{"n_layer": 9, "d_model": 256, "n_experts": 80, "experts_per_token": 3, "d_expert": 160, "d_shared_expert": 0, "activation": "silu", "moe_layers": [1, 2, 3, 4, 5, 6, 7, 8], "router_score": "softmax", "normalize_top_k": false, "routed_scale": 1.0, "balance_loss": 0.00275, "balance_bias": false, "init_std_router": 0.029, "lr_router": 0.00165, "vocab_size": 22949, "norm": "rmsnorm", "norm_eps": 1e-06, "tie_embeddings": true, "optimizer": "laprop", "lr": 0.0012, "beta1": 0.9, "beta2": 0.95, "grad_clip": 0.5, "batch_tokens": 65536, "seq_len": 1024, "train_tokens": 551800000, "steps": 8420, "dataset": "wikipedia_en"}
Below are experts of layer 3 (counted from 0) of a mixture-of-experts language model. Rows are named router (the router's row for the expert), up (a neuron's input weights, with its number) and show model dimensions 128-255. Each number is 200 + 40 x the weight over its row's rms, rounded and kept within 0 to 999.
After each expert's rows: "gets" lists some tokens that make up at least twice as much of what it gets as of all text. This comes from a sample of Wikipedia text that the model never trained on. Tokens count by the router's weight.

# expert 29
router,225,104,250,159,277,184,242,173,194,263,192,209,201,211,221,211,242,247,224,138,156,191,244,246,230,231,178,145,254,251,135,245,227,220,185,241,197,224,185,175,164,170,227,215,256,122,282,134,154,250,218,183,202,264,182,241,140,248,221,130,186,211,157,184,248,178,244,184,171,233,117,203,241,184,158,187,147,207,218,162,145,221,282,197,211,226,172,155,260,178,253,226,234,183,159,192,150,241,166,146,281,201,245,259,211,246,227,177,224,177,205,182,183,167,204,279,214,148,229,279,149,213,103,159,162,169,222,168
up0,239,185,137,192,173,278,176,205,89,183,181,198,169,170,186,245,205,197,199,278,96,205,168,159,194,133,164,200,266,232,199,191,225,179,216,172,209,223,147,248,214,254,215,138,190,187,154,202,215,193,257,174,148,273,230,250,244,190,195,175,199,225,189,296,206,264,193,200,188,238,222,203,202,153,181,282,270,126,290,214,194,258,244,204,202,204,198,234,244,251,188,209,192,201,159,205,171,158,206,191,159,150,144,159,193,244,224,252,146,172,203,174,164,217,220,215,139,194,180,219,288,193,178,254,203,177,235,216
gets: " first", " The", " second", " new", " former", " two"

# expert 46
router,222,153,216,240,198,192,154,229,154,260,249,124,170,205,174,220,260,227,187,235,184,206,298,175,242,238,199,200,190,194,197,260,232,104,214,208,191,234,211,248,225,194,279,171,218,169,205,212,235,248,157,235,226,198,185,283,221,266,200,159,209,240,147,257,160,191,240,188,171,227,228,163,208,155,215,188,213,203,183,184,131,182,152,231,171,190,268,152,154,186,231,180,268,213,246,132,175,134,167,266,169,204,251,184,170,180,249,284,196,251,160,264,177,214,264,228,202,229,254,209,293,132,157,183,241,256,118,164
up0,293,270,209,188,208,247,266,200,201,195,127,168,213,149,202,173,181,209,160,167,179,252,181,193,222,225,222,219,237,162,257,223,132,216,254,199,184,124,217,211,232,258,159,195,217,231,185,224,259,214,169,204,199,223,224,144,207,170,147,260,168,236,217,163,201,211,196,227,227,164,132,251,226,255,146,211,264,206,189,108,221,140,151,225,181,183,144,231,217,238,227,204,179,236,207,235,174,206,176,214,178,219,232,179,279,142,198,119,196,216,137,125,175,191,236,272,162,188,236,136,151,237,232,158,156,208,208,216
gets: " M", " K", " S", " B", " H", " C"

# expert 69
router,172,152,179,172,142,187,184,137,160,187,244,151,174,189,154,240,158,198,223,235,273,188,101,253,190,226,246,298,188,175,167,196,192,172,204,196,240,155,229,100,229,193,235,195,203,129,172,220,231,270,146,190,229,183,182,192,196,226,177,196,211,150,211,206,217,247,215,236,120,212,273,95,221,165,175,276,203,146,155,240,152,207,174,162,167,190,237,159,207,216,202,187,210,199,234,195,193,198,221,289,212,182,249,150,177,163,284,245,244,184,103,259,186,190,187,161,141,227,202,290,210,105,138,245,188,196,164,189
up0,198,160,167,149,174,144,227,231,185,132,165,196,166,190,178,259,166,162,264,148,185,205,234,260,203,209,170,210,167,157,113,220,191,228,179,197,212,213,163,244,226,227,166,216,199,196,242,193,252,208,139,240,162,180,214,227,297,136,214,207,215,148,170,224,228,175,142,182,159,203,214,202,129,207,154,178,207,263,197,228,256,229,199,181,168,139,195,203,116,235,202,265,187,184,213,201,119,139,198,236,180,253,168,222,221,172,199,204,247,93,214,197,237,142,184,219,140,184,213,158,243,238,198,146,211,170,223,297
gets: " | ", " |", "; ", "y", ":", "."

# expert 6
router,196,154,253,228,134,181,163,187,181,248,211,213,227,222,172,156,201,231,198,244,253,269,220,212,187,179,199,224,155,166,146,218,199,180,170,152,187,145,167,254,162,227,241,133,182,232,167,136,296,182,177,221,181,229,223,255,244,192,199,135,199,203,240,199,261,168,177,180,255,247,135,265,110,183,198,208,211,148,245,235,174,149,174,255,207,161,282,205,185,194,263,198,218,220,225,167,176,166,262,209,188,162,226,212,193,238,198,228,254,147,169,249,302,251,209,167,171,225,171,168,269,183,249,136,182,228,134,227
up0,209,242,208,206,114,301,236,185,230,136,206,238,236,206,240,183,126,213,170,151,206,137,160,125,216,230,155,145,247,120,165,153,251,231,212,230,249,188,142,198,208,182,229,191,158,144,199,184,216,159,202,92,237,211,215,237,160,163,179,196,201,142,203,189,180,225,216,222,196,155,198,196,233,79,180,229,119,250,181,195,206,177,146,188,125,164,184,200,167,215,172,226,172,198,194,222,246,222,140,182,123,257,187,167,173,217,177,161,207,150,142,184,220,204,180,144,238,198,194,242,160,206,213,236,217,140,229,140
gets: "i", "an", "u", "ar", "am", "ai"

# expert 62
router,160,213,151,184,197,227,139,249,249,230,175,132,241,175,156,196,218,259,142,232,230,175,244,227,238,236,195,209,185,289,248,120,228,211,151,174,184,238,246,233,163,211,251,167,141,227,239,170,161,145,175,211,162,144,173,220,126,217,156,129,180,286,233,196,183,261,195,121,179,210,206,197,247,201,290,219,214,115,243,190,177,129,150,271,186,128,171,179,141,201,217,190,169,188,186,171,248,199,192,233,146,127,243,206,152,239,188,229,220,228,152,218,188,185,176,179,140,236,257,155,202,174,276,156,236,225,196,192
up0,168,212,165,218,197,192,236,182,171,84,234,180,272,175,222,198,196,169,249,225,233,224,169,278,218,210,250,207,129,225,232,201,173,214,230,212,175,203,245,251,185,190,215,223,201,242,217,274,162,152,208,137,140,189,181,247,200,201,197,189,203,115,227,281,240,200,151,211,248,204,143,156,230,253,157,280,235,267,157,222,178,221,204,131,209,210,266,249,187,166,183,229,149,245,193,210,235,213,193,228,192,155,181,186,240,141,189,168,257,190,215,123,201,198,171,208,209,235,233,172,215,240,200,205,235,163,236,147
gets: "2", "1", " ", "s", " B", " V"

# expert 64
router,176,231,216,194,280,226,232,233,211,206,177,208,217,201,163,266,187,191,206,239,217,221,224,139,220,226,121,173,230,212,229,176,177,170,226,232,176,275,125,220,221,182,250,152,148,212,224,177,220,223,195,206,224,168,181,189,207,271,223,164,168,256,207,252,142,208,222,158,184,270,250,215,210,203,274,126,191,229,219,176,177,172,138,262,170,219,255,166,195,161,236,203,199,139,222,218,224,214,189,180,175,224,215,166,184,220,279,234,117,191,186,254,196,161,221,177,138,232,187,245,223,129,251,177,229,266,169,175
up0,199,315,198,152,135,251,163,200,235,227,167,196,142,215,236,215,248,154,172,212,232,211,118,158,215,169,192,184,223,226,187,151,151,175,223,257,202,223,244,209,206,201,157,188,160,180,202,252,144,211,184,198,221,213,230,139,212,173,209,264,158,241,156,157,158,179,100,104,140,215,192,195,180,240,203,143,207,229,175,244,205,180,190,184,221,232,147,259,188,261,175,249,163,206,187,184,241,222,227,144,210,147,225,148,237,250,173,127,239,196,188,130,139,253,199,206,182,151,216,112,108,194,244,246,209,257,238,178
gets: " on", "2", " for", "1", "5", " and"

# expert 49
router,223,150,216,214,160,235,129,191,143,258,241,199,234,155,199,242,202,131,172,255,226,244,262,173,215,223,202,209,247,192,171,225,179,268,173,148,229,249,181,147,235,194,259,231,212,149,245,214,233,259,168,197,243,254,220,182,187,237,205,130,154,213,150,229,143,171,249,146,147,233,243,232,111,136,245,149,269,180,133,176,133,171,225,257,166,165,249,157,169,276,186,191,212,171,109,149,143,180,156,147,181,246,175,158,181,177,187,235,237,147,238,207,244,116,272,203,261,219,165,215,254,182,248,207,209,201,194,268
up0,282,260,212,234,324,205,244,142,190,131,174,204,182,208,150,225,182,198,227,194,118,204,147,240,223,170,219,200,191,255,249,217,196,297,189,233,176,256,106,188,222,243,189,186,151,204,170,208,145,243,195,247,264,225,208,201,205,249,160,164,190,281,208,151,221,173,209,224,197,232,181,167,245,214,217,182,205,269,138,140,190,272,255,275,231,196,149,239,157,220,106,178,196,179,213,172,153,203,263,151,144,180,206,261,223,198,179,242,232,209,261,249,121,216,205,185,227,151,217,169,160,215,207,180,91,238,292,207
gets: "0", "1", "3", "2", "6", "4"

# expert 53
router,204,131,185,149,191,171,214,176,168,209,259,151,172,161,191,181,158,286,278,100,180,209,194,241,150,263,199,264,203,264,231,189,227,214,190,232,182,168,139,119,225,184,211,228,204,219,215,133,194,305,201,174,199,110,143,197,183,218,246,174,135,213,279,209,169,176,141,205,165,265,206,147,230,230,204,195,257,161,216,153,207,174,249,172,189,177,217,156,216,177,243,174,176,146,201,209,238,191,233,205,239,197,231,209,158,164,236,198,168,222,154,177,306,202,171,214,180,147,223,199,175,226,143,197,151,188,180,227
up0,162,211,196,229,180,178,264,127,233,245,165,249,183,226,211,204,263,214,232,199,149,187,186,212,159,227,198,142,171,85,205,264,215,161,197,176,209,210,212,230,202,238,187,216,153,98,234,190,262,93,211,210,120,183,233,142,201,235,263,257,246,157,227,164,156,265,183,264,191,215,158,208,191,164,146,249,203,206,171,252,137,259,150,200,198,171,220,243,222,176,191,127,148,185,244,198,195,168,199,205,244,193,214,199,174,177,207,138,178,144,183,109,217,203,183,171,271,188,148,188,223,236,185,157,152,204,224,171
gets: " He", ", he", " that", ", which", " he", " which"

# expert 75
router,180,193,167,250,133,131,238,268,175,198,224,205,166,202,247,173,256,186,183,195,286,161,176,197,226,233,160,115,145,269,183,183,200,206,131,195,170,205,146,209,213,180,191,181,146,191,234,158,147,230,196,237,269,165,198,192,206,171,236,209,145,229,183,133,167,205,186,158,215,148,229,205,263,197,217,248,209,223,208,211,239,178,187,217,272,214,202,153,218,153,212,165,252,177,310,238,200,253,218,113,188,163,252,231,201,118,256,208,167,221,239,166,248,159,163,234,269,183,188,142,216,172,252,230,236,218,181,139
up0,190,108,174,216,196,236,196,190,192,156,161,193,240,287,180,243,218,193,150,262,220,250,241,284,229,274,240,190,202,211,218,185,129,301,228,233,178,206,258,209,152,226,209,194,201,188,125,134,209,204,177,139,175,218,223,204,177,197,168,165,211,232,147,255,188,116,180,165,179,198,204,209,226,215,164,221,246,135,187,176,121,228,289,217,195,238,221,197,195,211,247,224,194,248,206,127,167,258,120,216,189,244,151,176,204,145,100,219,223,244,216,130,181,159,160,218,232,165,241,228,223,218,145,194,190,175,148,275
gets: " ", "°", "″N ", " $", "- Coordinates: ", ": "

# expert 28
router,249,224,216,215,186,232,131,186,134,211,273,185,187,145,210,207,315,143,150,287,287,231,260,228,278,215,209,187,247,201,165,177,158,219,162,237,206,231,156,216,188,148,247,205,179,223,222,188,152,276,153,199,217,195,160,230,216,309,202,159,168,209,218,245,143,197,233,135,160,245,263,126,168,221,249,179,289,122,207,167,183,179,162,286,184,226,246,166,221,156,201,208,234,161,156,198,211,144,167,173,145,211,153,222,188,201,201,217,287,226,207,206,238,173,249,170,262,245,183,173,214,209,168,206,250,200,162,245
up0,145,201,187,232,242,202,190,250,235,171,206,132,257,237,138,173,152,159,185,252,223,210,163,218,248,206,230,152,203,180,133,136,177,183,228,264,199,208,144,157,218,138,135,212,227,179,114,168,211,151,177,176,196,249,194,201,234,239,188,206,274,165,187,172,125,211,237,202,104,187,238,198,184,157,192,192,249,206,142,283,238,145,225,130,228,185,212,209,199,228,171,287,219,239,191,218,243,130,194,230,284,245,171,197,161,202,184,240,193,224,260,186,241,196,196,222,197,199,177,155,241,193,215,179,231,243,289,168
gets: ".", ").", ")", "3", "2", " also"

# expert 16
router,188,155,251,198,229,149,218,190,104,209,202,189,178,204,217,219,206,224,171,195,227,158,182,229,170,179,175,125,250,235,184,147,208,225,118,223,221,205,235,159,159,240,232,161,212,170,161,128,192,167,243,205,157,201,215,140,151,207,163,231,167,262,145,160,191,190,207,204,156,75,265,188,251,135,238,224,127,164,187,274,252,136,165,221,209,164,206,234,214,225,167,208,263,157,191,251,260,202,201,156,210,210,202,188,264,182,253,181,235,202,208,150,255,199,192,168,221,199,245,241,198,225,245,185,133,290,210,157
up0,206,260,226,171,134,171,157,302,210,242,144,198,268,206,262,210,273,183,186,213,186,211,170,172,215,176,211,220,240,188,214,213,201,240,203,233,202,230,188,192,281,223,191,214,232,181,156,187,186,132,257,181,188,184,223,146,247,234,157,206,196,226,187,162,233,181,169,253,266,238,231,211,180,214,171,242,175,194,231,230,220,229,218,198,180,185,202,253,271,247,248,222,237,199,227,109,164,232,244,181,152,203,217,118,324,232,210,191,165,138,273,145,262,255,238,177,187,199,198,214,111,197,157,241,163,213,307,154
gets: "|", " |  | C", "| Party", " | ", " |", " |  |"

# expert 1
router,163,217,194,194,162,187,236,233,245,199,188,179,187,217,141,212,237,125,225,275,179,251,163,81,278,181,194,218,129,116,180,163,227,162,233,146,280,253,231,200,239,196,242,180,174,232,192,199,172,127,136,199,284,154,183,211,191,166,174,245,209,181,264,148,207,207,195,188,173,235,189,183,215,208,195,168,215,213,191,275,177,162,204,225,191,179,223,226,151,189,227,164,178,172,218,172,206,141,185,153,186,152,221,186,193,183,225,148,203,223,102,272,241,220,186,188,162,228,273,182,168,162,260,226,222,262,141,160
up0,240,171,218,168,166,117,201,201,215,224,237,212,129,240,256,129,196,223,192,149,154,248,262,238,200,275,215,288,206,273,218,201,166,213,260,208,153,203,245,170,145,266,179,175,236,176,238,256,137,184,217,136,155,187,276,141,211,217,216,216,296,209,172,253,215,272,241,254,225,133,172,202,119,168,190,250,204,250,157,238,230,219,227,236,223,146,187,201,196,211,223,197,187,193,239,208,135,212,226,221,267,159,224,143,175,124,217,185,268,215,219,275,221,238,286,274,143,236,214,139,194,193,153,237,159,159,223,173
gets: ".", "-", "C", "ard", "T", "D"

# expert 39
router,218,231,232,247,148,140,148,251,182,221,226,225,220,126,215,171,273,233,132,214,251,164,119,197,126,228,150,145,190,169,208,179,196,118,139,172,225,239,175,186,142,150,198,200,176,239,148,209,197,208,159,209,209,173,188,200,237,253,181,140,179,201,158,155,195,223,215,176,290,140,211,158,234,266,274,139,237,197,144,212,264,141,126,204,288,216,202,126,165,172,184,234,198,198,205,270,259,200,260,207,170,151,190,208,123,178,258,216,224,213,213,235,211,137,162,172,250,217,226,208,212,225,159,216,138,274,187,163
up0,232,169,174,192,184,231,202,244,255,207,219,230,111,164,298,158,198,211,169,105,176,177,191,214,242,156,174,233,167,200,177,179,119,288,254,284,166,218,174,212,193,134,113,177,212,226,200,227,207,183,145,182,220,195,204,144,228,214,213,196,196,183,221,228,197,197,175,277,186,264,228,121,239,224,159,218,137,208,194,143,235,243,263,196,182,185,179,169,181,212,241,154,190,220,143,153,248,104,219,216,206,153,148,248,219,189,140,158,233,240,194,202,300,270,168,259,173,158,197,237,192,147,208,189,139,243,178,270
gets: " | ", ".", ") | ", "\n", ",", " ("

# expert 57
router,272,130,223,206,136,206,148,179,138,254,223,253,217,182,181,157,235,190,211,214,209,146,221,166,199,192,263,257,131,257,179,195,242,129,189,194,225,157,209,177,161,182,272,172,183,220,179,201,204,247,208,211,163,173,199,273,174,208,162,147,204,194,238,238,270,124,166,181,186,248,123,155,152,225,250,169,280,200,220,151,235,197,226,221,159,209,288,156,203,238,257,206,254,175,187,240,131,150,216,197,189,175,143,191,182,207,158,240,240,219,235,268,243,186,296,296,209,168,226,180,231,256,206,298,233,225,139,240
up0,223,170,222,216,208,204,283,202,217,232,245,237,181,190,181,178,183,157,150,135,189,214,136,198,261,173,231,267,225,122,140,198,249,199,248,191,213,216,135,165,221,131,212,250,191,158,231,239,101,159,236,186,147,213,237,171,169,213,238,227,211,222,155,169,195,243,181,177,181,186,153,168,116,210,201,209,214,236,209,155,175,167,237,181,201,276,179,204,239,201,235,120,257,188,229,202,174,231,241,148,211,212,205,192,214,231,287,223,145,224,121,188,153,219,215,157,226,259,162,201,115,232,192,244,198,169,200,245
gets: "a", "u", "as", " as", "ra", "ai"

# expert 47
router,201,211,201,216,145,214,160,158,159,145,209,170,249,171,241,219,256,155,131,256,230,162,251,185,251,226,214,143,162,197,241,191,291,173,216,202,253,146,165,269,177,157,249,185,192,248,224,204,143,230,159,237,236,139,143,245,143,279,204,165,197,247,194,222,109,220,248,165,131,274,277,193,226,142,212,147,289,197,223,222,188,179,156,251,158,197,256,106,146,200,229,203,173,148,166,181,266,140,178,211,161,262,189,194,163,145,187,197,229,238,231,230,246,173,190,215,221,231,161,198,224,224,222,226,216,221,206,214
up0,221,191,147,187,137,241,210,211,232,218,178,170,212,274,209,147,235,224,140,190,207,160,161,248,165,181,195,186,249,114,241,180,224,205,190,175,205,234,189,195,195,194,204,227,195,268,197,258,186,204,239,205,212,171,221,263,248,226,158,196,174,101,184,170,234,72,142,205,177,192,170,199,154,294,271,170,135,245,169,168,115,222,217,176,141,116,198,140,164,204,180,343,223,212,219,170,199,195,178,204,163,252,212,152,203,226,272,193,185,267,165,230,145,263,230,247,245,208,217,149,166,189,163,125,242,244,164,251
gets: ".", "\n", ").", "s.", "\".", "es."

# expert 56
router,205,261,174,187,272,199,231,171,186,137,168,139,228,157,216,231,138,213,228,317,217,136,239,148,182,210,130,168,151,247,206,235,222,194,170,243,237,164,175,271,224,187,211,198,192,238,185,205,190,261,242,250,194,124,136,182,159,236,230,174,247,232,202,157,189,139,265,233,152,116,204,182,243,157,247,211,227,191,217,249,243,179,192,233,229,203,140,145,183,132,241,199,203,127,178,172,265,211,248,200,164,167,209,235,194,179,178,132,254,229,263,266,188,196,178,164,139,221,262,210,275,250,235,208,231,258,134,217
up0,161,155,206,168,230,198,197,249,197,235,133,127,179,208,216,180,229,177,228,134,221,202,225,151,197,258,214,258,255,261,192,232,159,144,263,217,80,167,194,183,255,270,234,174,221,146,243,207,227,212,144,171,254,158,228,174,206,227,197,234,167,204,243,158,129,315,209,187,209,130,213,208,207,222,167,223,221,170,157,176,150,146,184,152,186,248,212,172,211,236,145,186,240,215,315,170,110,165,165,216,107,198,264,200,295,142,231,271,195,167,231,202,209,159,263,161,136,142,126,248,167,184,191,190,244,78,265,148
gets: ",", " and", ", and", "),", "s,", ";"

# expert 51
router,213,233,255,152,131,169,188,204,187,223,140,172,218,137,173,154,135,233,264,268,224,195,237,215,265,213,212,176,189,213,231,182,246,185,198,243,245,157,173,236,143,227,240,183,123,275,239,156,185,238,214,224,207,208,126,179,181,205,230,200,249,218,141,225,230,181,198,234,190,251,206,243,258,159,251,123,237,133,180,224,256,200,160,166,182,278,216,232,181,170,316,248,192,216,195,162,232,190,184,223,254,214,210,175,146,197,167,193,207,172,221,255,198,173,197,176,133,262,240,206,264,187,187,218,235,213,182,265
up0,236,143,170,205,229,196,205,172,240,189,193,259,80,258,244,230,225,200,223,180,191,241,268,158,207,197,135,255,204,246,206,197,209,256,289,225,187,226,206,198,274,248,195,146,191,98,198,155,206,119,187,187,232,188,211,179,220,174,199,204,241,195,180,252,192,176,206,200,293,233,213,257,165,267,189,215,173,185,224,183,167,220,279,172,204,221,230,232,207,171,204,208,235,187,299,140,162,226,135,139,171,241,196,200,309,204,169,220,158,231,221,175,242,188,248,195,183,139,194,247,171,226,181,231,212,178,139,183
gets: ")", "\"", "'", " –", "—", "]"

# expert 60
router,177,154,204,180,208,203,192,251,244,176,185,137,213,171,243,174,190,187,202,233,190,165,232,228,190,230,183,186,209,250,280,186,230,226,250,205,196,202,226,148,152,173,208,269,170,236,264,235,200,240,241,239,148,197,173,197,169,186,185,155,239,171,222,264,232,135,194,145,173,115,182,181,224,226,224,183,250,158,209,204,243,167,218,136,201,225,150,150,121,176,261,172,181,209,163,200,174,218,256,258,251,191,242,201,252,243,163,209,89,161,261,146,221,203,185,193,188,207,149,192,215,225,209,157,223,207,197,203
up0,245,174,153,258,187,193,247,140,166,130,185,177,215,172,212,160,218,179,290,169,230,198,125,179,193,203,171,222,198,139,185,165,158,209,134,256,214,283,215,169,171,193,215,238,197,179,231,166,185,178,165,109,285,243,181,193,139,261,360,169,122,197,253,223,180,198,230,259,219,190,215,269,190,174,170,173,160,219,201,199,162,295,213,191,183,251,105,209,222,240,222,213,232,217,194,102,137,306,186,170,206,239,211,271,209,186,266,206,239,204,199,252,204,164,170,190,218,217,195,171,243,143,166,162,234,115,201,156
gets: " to", " would", " can", " will", " did not", " could"

# expert 32
router,201,146,228,203,244,132,197,177,237,166,289,149,138,171,283,231,203,217,156,147,176,183,276,198,243,218,134,208,220,268,175,236,253,215,234,263,187,287,172,202,234,200,177,253,263,206,211,208,207,293,234,226,201,190,147,212,241,329,283,188,264,262,250,208,241,216,277,222,197,214,147,139,276,104,149,170,187,246,191,241,199,171,201,229,160,112,169,202,241,133,215,197,281,238,206,166,236,152,222,175,239,178,216,269,195,293,242,184,226,246,222,219,169,167,184,166,166,182,223,223,186,213,172,136,208,204,214,191
up0,191,129,220,217,189,163,234,224,244,234,119,244,200,211,202,141,185,189,240,236,185,151,153,154,203,210,221,178,180,231,175,179,205,150,113,213,233,174,194,137,185,174,171,210,143,187,249,204,201,223,183,195,220,193,200,197,203,212,206,275,257,187,154,164,197,188,231,229,181,163,165,269,226,160,224,163,249,266,289,228,250,263,202,88,246,236,182,135,164,158,259,214,182,206,211,189,191,245,253,171,197,176,159,163,185,247,214,170,188,226,184,209,223,176,131,200,229,223,152,184,202,118,148,216,190,157,279,187
gets: " the", " The", " of the", ", the", "The", " to the"

# expert 72
router,237,176,187,178,209,242,161,192,220,230,131,221,205,135,155,258,242,187,167,248,171,169,246,235,200,239,220,157,226,175,129,165,220,219,190,252,195,180,208,165,198,200,223,157,175,151,162,167,217,240,157,271,243,219,166,204,118,179,185,222,215,208,170,203,138,138,194,171,229,198,235,164,211,130,136,193,244,130,113,207,96,222,169,208,134,172,230,148,143,204,145,158,146,175,197,214,158,168,196,149,181,189,246,227,148,275,157,173,261,148,183,191,286,168,193,186,258,176,221,212,193,196,171,144,223,209,149,205
up0,129,223,188,245,203,125,276,143,232,175,157,230,185,200,156,208,198,217,195,217,113,185,179,221,179,201,157,214,157,175,285,232,192,193,209,210,203,206,262,159,176,254,198,241,155,239,157,184,176,175,226,226,188,242,152,188,167,154,212,223,162,285,283,133,225,189,177,175,156,198,183,233,222,184,194,276,223,231,214,226,190,236,180,136,181,229,201,297,230,246,257,177,177,237,227,151,174,268,205,194,170,137,232,224,246,233,203,137,214,138,160,132,197,226,170,174,194,233,284,169,162,225,244,199,170,177,249,221
gets: "014", "011", "021", "019", "018", "010"

# expert 71
router,238,178,251,240,111,229,149,190,161,205,235,234,238,153,185,139,176,119,145,266,241,294,222,165,277,155,177,180,148,143,200,154,207,198,161,128,260,166,154,225,172,192,224,185,189,262,219,224,246,146,136,252,175,172,195,196,207,215,209,206,195,251,224,242,163,223,184,229,163,227,255,167,99,143,187,187,220,242,201,239,196,137,173,259,157,175,221,165,192,248,247,229,192,177,205,196,226,144,191,195,154,205,205,227,164,226,188,170,228,189,135,218,243,218,169,179,167,230,241,198,168,204,196,217,230,266,148,226
up0,171,171,249,225,182,289,227,304,185,159,211,230,259,200,212,210,211,215,249,182,165,190,230,251,180,247,122,239,274,193,230,218,185,203,311,203,272,157,170,241,164,187,183,242,204,132,196,230,233,179,202,83,163,182,173,140,218,193,220,240,171,287,219,201,221,208,194,218,208,113,183,148,199,176,161,224,231,133,170,238,170,161,219,211,174,237,234,131,176,187,252,179,154,249,183,180,157,179,233,241,171,227,204,222,205,176,233,107,219,211,138,169,156,201,163,173,212,213,202,267,209,158,181,146,240,260,241,228
gets: ", ", "1", " &", "ella", "us", ")"

# expert 9
router,198,182,172,173,176,249,166,196,170,222,187,182,179,185,206,269,175,155,188,274,262,222,216,183,242,195,233,177,207,214,141,229,140,209,157,233,202,167,260,209,187,202,266,257,316,190,274,216,200,252,195,163,235,203,163,236,85,240,243,167,206,197,198,185,143,120,249,210,181,237,232,175,95,184,236,210,260,105,153,170,170,217,213,320,180,178,271,182,186,206,221,211,262,176,158,189,256,149,251,166,141,235,203,148,181,113,218,213,238,196,215,237,204,130,208,210,244,260,231,288,198,139,176,202,289,208,193,241
up0,157,144,155,227,168,200,194,182,283,205,111,255,193,209,151,208,212,261,289,240,146,183,129,256,233,123,240,199,209,270,245,196,153,209,181,201,145,180,101,217,153,228,221,211,241,282,169,262,191,161,241,249,167,201,273,215,217,232,237,220,190,230,200,228,165,194,121,164,225,200,178,220,203,240,173,154,176,221,138,163,261,135,218,158,164,231,169,226,108,310,173,261,141,263,249,235,202,139,249,194,188,208,111,184,209,266,197,158,176,230,108,158,231,175,187,233,186,203,187,173,201,170,248,185,260,206,208,224
gets: "–", " |", " | ", "6", "; ", "4"

# expert 8
router,172,171,230,250,197,228,205,212,189,177,190,184,210,221,172,214,216,265,234,239,167,169,244,134,230,259,228,174,189,191,203,252,276,229,154,274,201,236,132,172,262,248,243,230,166,232,291,178,203,231,139,234,270,221,192,159,171,234,160,149,214,220,175,260,153,235,232,188,126,220,212,189,138,150,221,257,252,235,208,148,177,153,221,174,137,194,212,137,210,248,157,187,161,149,166,196,246,211,150,145,245,238,272,126,157,232,236,197,198,189,124,282,238,151,246,178,162,224,230,183,240,182,194,219,207,219,197,245
up0,188,154,224,280,253,213,140,96,164,202,211,197,148,266,130,228,145,169,156,242,205,261,222,215,268,159,269,267,202,206,165,215,210,271,191,228,217,242,147,227,173,213,295,164,176,203,190,199,173,215,178,208,203,191,204,221,209,188,204,171,227,264,152,199,211,230,265,204,140,143,180,212,204,200,223,134,176,171,184,186,157,211,292,224,207,181,198,207,221,202,210,246,189,220,229,149,129,161,164,241,224,187,273,210,172,159,145,183,221,159,176,188,173,196,292,306,209,177,295,207,196,305,237,183,219,115,250,275
gets: "2", "1", "| ", "–", ") |", ")"

# expert 35
router,231,237,177,255,200,157,267,162,202,223,141,250,183,240,206,270,234,275,231,161,207,134,200,224,264,254,173,192,133,168,217,163,247,210,156,251,239,222,169,173,231,198,223,200,136,280,196,144,236,197,216,194,165,190,185,246,213,183,261,245,190,177,174,162,165,182,206,192,222,180,174,145,281,143,156,251,180,263,182,163,204,166,184,128,232,195,208,198,229,139,167,142,204,147,180,256,232,260,149,151,166,226,262,261,199,213,177,157,239,148,213,198,202,174,154,166,235,231,201,151,253,270,205,172,185,223,278,208
up0,232,201,174,178,214,231,145,139,264,178,202,181,202,175,186,124,229,160,131,261,248,203,250,119,169,162,262,247,181,173,171,226,164,185,160,139,178,205,242,293,242,228,226,213,257,166,185,245,195,167,161,163,185,200,205,167,257,221,197,175,239,146,208,167,207,233,231,190,193,161,89,206,173,198,296,195,196,256,266,200,220,271,193,218,175,167,175,253,184,216,226,208,175,223,213,96,238,195,173,251,235,114,152,132,287,270,117,246,170,241,178,194,201,207,195,165,287,262,260,225,200,193,173,195,264,147,142,213
gets: " in ", " In ", ", ", "In ", " on ", " from "

# expert 25
router,213,147,178,197,189,215,163,221,233,265,223,169,204,142,266,220,246,211,139,215,256,241,233,156,250,211,203,237,238,268,139,213,218,116,219,207,263,188,190,271,209,211,252,246,227,219,243,207,192,273,193,217,235,143,175,303,183,236,211,184,122,201,186,240,153,225,178,192,172,250,246,271,246,170,222,145,237,142,178,199,178,175,196,237,144,182,224,186,150,142,222,270,282,180,152,170,245,181,185,138,159,227,261,194,156,214,253,261,242,268,248,274,216,172,251,196,203,241,196,220,249,156,179,212,237,216,184,238
up0,270,247,235,236,228,223,221,249,202,158,176,230,190,237,142,193,173,217,187,196,161,234,224,136,220,151,191,199,160,247,281,230,229,208,182,261,301,208,191,190,245,278,159,176,183,166,207,227,291,202,156,232,149,249,253,197,308,186,177,286,187,271,217,159,171,274,147,164,159,190,187,206,289,150,190,250,192,251,192,231,283,134,195,191,182,144,206,240,206,237,160,246,214,217,214,177,184,174,199,223,226,206,177,196,226,125,175,211,232,229,158,161,157,310,208,249,207,194,240,197,127,202,250,166,204,231,195,150
gets: "0", "1", "3", "2", "4", " | "